config = dict(
    hidden_size=320,
    d_expert=160,
    router_score='sigmoid',
    normalize_top_k=False,
    init_std_router=0.00854,
    vocab_size=2309,
    learning_rate=0.00684,
    max_seq_len=2048,
)
Below are experts of layer 8 (counted from 0) of a mixture-of-experts language model. Rows are named router (the router's row for the expert), gate (a neuron's input weights, with its number), up (a neuron's input weights, with its number) and show model dimensions 80-159. Each number is 128 + 24 x the weight over its row's rms, rounded and kept within 0 to 255. Numbers have three digits each.
After each expert's rows: "gets" lists some tokens that make up at least twice as much of what it gets as of all text; "comes after" lists some tokens at least twice as common just before its tokens as in all text. This comes from a sample of Wikipedia text that the model never trained on. Tokens count by the router's weight.

# expert 8
router:112131095152140146140109100118142108115114109161177119086159110101080144148108162153089120105133103121125106143143148132156120140160133149111129155141155125135142182146110110101127166094103143116103108080186125162126136137085138107114153107
gate0:148146141149156129118139139134146109089116082059160136169151118130116162099124135131093118146135168164090108090168132092108116110129111059157125150099179113105121083114097125118114078085159124139117188097106129172085137115149131134158119081
up0:197173151136112112093113121128125145153146119118106080152117146135174110132180094067112162128108123133134123134124111133106104136125088094125123119154146149117100122103113126122102158144195125148137099152124116128135180130131125088092146127
gets: "-", "–", " |", "/", "|", " /"
comes after: "\n", " |\n", "0", ")\n", "1", "2"

# expert 30
router:133126155152103132118148113094116142122100074112106117080154171114111127098103179120102179113103163160119107156103145107182070079163127129097139127141140133138130147157110122119161096129092078100147110121138120116088131149091144165114137109
gate0:140111178105087137113147153115140110161153115139155131133134125145138181107123179113110154142131113147139083137152123089109096141183122131159074177110124097166077130181107143089119133150126100118140109112129161174110141138150080107106141134
up0:110118161136134128142139123145158095109132193086155125145116138118133123130182139135135121145138120123105159131148116095150126121169112162133100135084098103080093113090129121119162111165152091095079102094131135142089086097135129132099100146
gets: " |", " sc", " Sc", "S", "N", "A"
comes after: " E", "E", "S", "I", "N", "O"

# expert 18
router:118127136114108139112140153132139131155115107111141111135146117128114132118107130160165133092110108144155156181134126110152078087119128120154165174118146175124095125153162120117120166108100138132105104124146126163128090126104126153134160134
gate0:128145096122095135151096165148130134129110129086105091146097117105102142103106119162115145122156122124108105105092124108152194136140112152124139104159124102092108115118160151136138179137146147155098105180145166130145112131119116118167132156
up0:122135117123120156165109165155162144140138141132107158134109160157165122167149171120099134127160132144173152149094107142129099123136159138106135089133169086183109122121122148117166084134118084105124145121142132172098135158145150129179160128
gets: "o", " Le", " se", "se", " one", " j"
comes after: " the", " a", " and", " The", "-", " of"

# expert 16
router:114126106123164130131172121117173100121105110136133129168176145141086091098125147100113161080136116161172130122152162095168124133132186108105133124120161119104099104146158133157100101116075093098119164119105133121143101114072115118140130124
gate0:137165130096125126161143137170127140119153146141198140152131112085095145165161140106139142117099146189140153115109137099151122173084094167069105119103118093109116114126099161154108109105131113104094085099124090122154096155122132134132127135
up0:113096089166141159123152133100135115151105140122113137131130118150137160127103146061148122159153123087159103164157126146160118135121082110116134145094126133144129114093112119165081139145142130156133181157145134140158146126123133157109079155
gets: "is", "j", " col", "ir", "us", "ill"
comes after: " H", " B", " h", " V", "H", "h"

# expert 24
router:105160120134147174098101112077162079145101112122172118109116101114134133135132130162112098152108136144150128100140162166114120158159119104139142139136148134116187144151117111134142102117111119062091153107142177162138110149134141115153116087
gate0:142140128190116150118182139112144118146086159084093122134159129115069178157104086116069123139140139137179131159121070117111138124130124117120148145107112123138111112143141124130166123137124157127125124065124124091136145106131146121132109130
up0:102129117172090088134133141101132152117123113143155091141128108132127141114153129102124119071142085112118129131123150107105173129124116170120141123162122093111096107139133119149138127188119070091108091113149124130139166143146155123128136080
gets: " C", " P", " c", " p", "c", "C"
comes after: " the", "-", "==", " of", " a", ":"

# expert 7
router:094091103183120180120168123143140127104111151116112105106139152124100127139113137129131155092083118146146106119146148087111107089140143096106137108106129109138127163115130110089099144153125126101126137125156116125141057113090136160125150125
gate0:155139105124140114165097135148137124119128142167106156139113127149096157119158145122156102110111107123159144119165139132156104046117089089122077134151122130099144127124082128130112142123182121115096143119162104089103150116085165118130110141
up0:152107121155161119123121126181113123123174102155061109148124135129102075089115088132132134091177144122139156119147101148157136075078156165134104108145127115165152133105085173114118133148167109137130136141148099131092160120085160141134125137
gets: "s", "ers", "es", "ts", "ies", "ia"
comes after: ".", "°", "′", "19", "20", "id"

# expert 6
router:151092116142137107091128159054188147101087137094121095133145114091112124156119123135140198134161149168105139148113103138155149139151107136085135131155129101119156127142126113096123162115130101150114117149129126171134093146128136113101195144
gate0:142126138164159118103097142134109137105148117156117152185142148102164109122159107114138115168143143125108123148147136109142133135115097142141080116120104124131099167158104136152158099102156106150132149129148141159117118154102085125150124137
up0:126143167179142128095145095168152086152146137119098134144129147109147128120081131128125098127137087142093110188147108139109130158100139148104141162108150140095153155142104138154120113121128052114111157124159082147140132170118142069096117161
gets: "ar", "an", " Bar", " Car", "it", "as"
comes after: " F", " S", " f", "F", " G", "f"

# expert 20
router:158146139096165171151106140122142135165112123110144103120157170103087087136124164137133106102150113116090160112123120120124123142151111126137151168145163125138141121113123147055155114127090087093105098141163112167118069150106123167127125150
gate0:097099119122107119096145095161115135123133110166109129139097143109088110109156156148113117103113115167082121131110171146178138120151088078177152117155135166143109109155128114124129114165106114145116108156098119124161125131115118164153135160
up0:141104142123111151146102107135125128099143128127195102156129124152136143095126138148118148131168108154096105162136111156123156107130162080128100147116149079098136120156114165104119132117144131115089109116139127145123130137111126127139095107
gets: " ", "ol", "u", "ul", "ubl", " oper"
comes after: " |", "|", ":", ";", " December", " September"

# expert 25
router:127112124088185124154138139113120115110073111098151146144161107122103104125102126097115169141096097132146114141094118129120116125149130157119131136116117117120129137130141128117097120141141097130124098142135141155124104161105137119102169147
gate0:136142144164165166112188167120153143109120089154142077123154132135122111131109141123149107169122156117106145168117131108153176089141144123082119116120123125182138099108109139092131114109124119138093171153108118175111116124104106128112126138
up0:184124119134129099166127118198201096115074116109106167165142116136168118150127116126129088137130096133160157131119130121130110120141152144134118131083126118135147114140137153164133137093136110074153116102110184131145128144115112140139105079
gets: " |", " O", " o", " —", " ", " S"
comes after: " |", "-", ",", ":", ";", " by"

# expert 15
router:164121127145148119111111092080138131112124146077132087135131147131077114120128121136122123121123153149169134159117109126190114140149134139140118122151155118159183157157130115135128121102150099094082135130149131137148131120112139076121137121
gate0:112125144136079142145142105134072174137110149141107090076155125117132116107122115149102126112152141175151096112127116108096113076161093116101083094096110176107144169144135104117146099123165114106118146146150118156101123091144085110170095138
up0:150092130133130089163140136119113108111139153122136102147106112141099114152091149151167155148123114140107105119119119135133134146102169087094115110105116165107155144098116119156112145119105145131109128124122105148142082110150179133139115117
gets: "20", "19", "18", "he", "17", " Che"
comes after: " ", " (", "–", " in", "aged", "born"

# expert 1
router:119097112096143134160117114109123099143116102102180073145121110099127129134124138142142144079102158121151098193094139122144073102131119113115157179110156074167128122147090022157141121133104130143111111106128145151119139154127116164151134110
gate0:110120142128165086131140125097114115124134123148132125123154116144174118113137125131138111096186095092096158149145098144143153139149135096124077122163104154096123150126141140162130126118131123086137090151109139062142116154123145068137162121
up0:111128142127096073131116141128102168141170145113082144163094167099154126099142149129088106085121131093086118109175118143101152131124164098139111149124102106119140075148126129081126133145196110146100168129141111130095123139155154150119122107
gets: "et", "ap", "un", "ot", "ver", "it"
comes after: " p", " l", " s", " b", " t", " st"

# expert 23
router:129128148158172132093129112133160125118098151114125139123124096102117086097117142120142131147126093157129068107105130127108106112187184142155134146111147091149158127134100147143146145148049084157137099119130085144142106186114121107112137111
gate0:103101127179116141116102135158154135092154144145104159150118131096129128133085157136101071114152122131090182076099123090140168076094132144116148138129116135155136132137123120137125140096089118115093107124116165137123112162157113118124180117
up0:130159095113136129123132146155114137137182107114129117104149137132144133147136112100094169169120145131116111132107141130118117134151158122129122127149145149115138157104152114121127114164129153078129127149138108149125154139120131107104112164
gets: "t", "T", " T", " t", "ict", "ert"
comes after: " C", " c", "C", " O", "c", " Con"

# expert 3
router:136146161130145158107166094140119122126120101128096137127120124099109116163135150164122133147103134158115117122115130117115109146180103080112122167111164138096171135085114114148181133115132115109077132145106108160094118117100144137122133105
gate0:149107131116142118127160075136144118120171123093151111098099170133160145132146066148160148119104125153144126133112114141137075133138136099126084135122141101164094127181140069137154203126138117112119122137153145125084127127126155147101154111
up0:122109080084147119135140172110129127140106121102127116148137110125127147137141170172111126129087101112133135101125130143113129143120139136134119113113136151108147103125145116152132127165148085134160114151159149130147079133120166113138133114
gets: " V", " G", " M", " S", " g", " mod"
comes after: "a", " the", "o", "ia", "i", "an"

# expert 21
router:150120112121163146146148144110118113126115097071140150082137106112115126125122164147135120132135095102145078161094132104107129140158180121112129090100099117112136113086108075128135113128126127138091101161112139162146085167103138132114141132
gate0:115121121135121139153154139130156116127118164161132127091123106149167091115171140137130156124106152127099080182098158104129152120144129116135073139154149164117094145089101178138124154124114126125136132095088133108134117123093131123112120118
up0:130110120121105128125144127120122119090150100089161164129122075162110114115130113109159093134109168122142154134084167154147117138119123109095106129145124157134164128115106187115142138118095199143085086114085163123120159114147149130130104127
gets: " l", " L", " pl", " bl", " fl", "L"
comes after: "|", " ", "-", " a", "20", " |\n"

# expert 22
router:140125145094182131083138141071139100171101099078104115114161100071063114144106148126121124136130138099130132149106107144144127136124161104095092125119118115135129151164131100102180119101091111150096120117173131124132105146135168114146158126
gate0:106121116180085152174130131139126125095082142143164127136119102127124120132166128143128210137130114119102139120135110114100112124151133144132140121089158159151156111164129151139135109148179155156134125121095079142112081149150100100108129110
up0:134115111134123154121104122155133162088156148101145130099141148096128146120127137121125125102103093172091166098124160113111146133126149115097183101128152139149151127157156121142168105147144099144127122113140125139130124122121129120140111125
gets: " the", " The", "The", " this", " its", " first"
comes after: " of", " in", ".", " to", " at", " on"

# expert 12
router:119111130094144153087154153105122099151129105117160138081120109046096135123108160144126133122083108144139112150098164188139120107128159093059117134074131131106125202078106095121137090120077146121112091110148107133165092109105184138140175151
gate0:101111133141126145108115089088105108110147151140141125104094140135134122090131156130147151118140129148167128077121108146124108155116091116132113121143155067158156142109133086096136107074131127115076099160126101179074141136140129152103098125
up0:108113115150079115135111082155139146133116110126080084137088170148101128162184115126124167123121119140139105147120127139135170085108117082106123108189118134080092118163146107142125124130170119163126129156086154165160165154107108116122107170
gets: " \"", "==", " by", "===", ".", ":"
comes after: ".\n\n", "ed", " |\n\n", "\"", "\n\n", " |\n"

# expert 14
router:087114120095132176132132112076175138118115162131117160098134155117112101156156167153138135128115131147137102169122138094132126149109136113161107161145140088097146145150127113135124099105125097107121090088136107175168100132106170153138116119
gate0:141112120120155159116114119128127159098139135163064127128075128152134120133168109142101122172142144114138123163126120136117149107116116110158128118148139132065148094096144122174122147137141168116091099064140095137112123111143089133172094139
up0:176101119145077111130152129112151130113128084161104082121052137106110085133132163115132183116096149139138108105108107129112127113126092124100126082103167134136126140115172102113110153124117169126121132076099155142171124105118122100130116159
gets: " R", " r", "R", " K", "I", "K"
comes after: " (", " |", ":", "-", ";", "O"

# expert 13
router:163113116143116107139141104081141169107142147155143099143126101136133071109115126164098153124109101121174089151130138129128132109114124068112143173105135124112146164146147100145098083114128095139125071112160112133131096155116119093076148124
gate0:145096115144130149157166095090109145094154153143114113141125133137117125125137155109125121136137148135168144172128121149106148153113148091091115149119126102141133141157075106107146129132116203089106124118099154150144097069158117094166143141
up0:123141137114127179145169147138191100082162112125165112119149112167172110134180133110109105129114121136099105127160107101136152072086112065122120119137125153135141111135098106130118164183139127124103125111154136139134128102127131152088174121
gets: "en", "ay", "k", "ie", "son", "y"
comes after: " D", " R", " J", " K", " L", "d"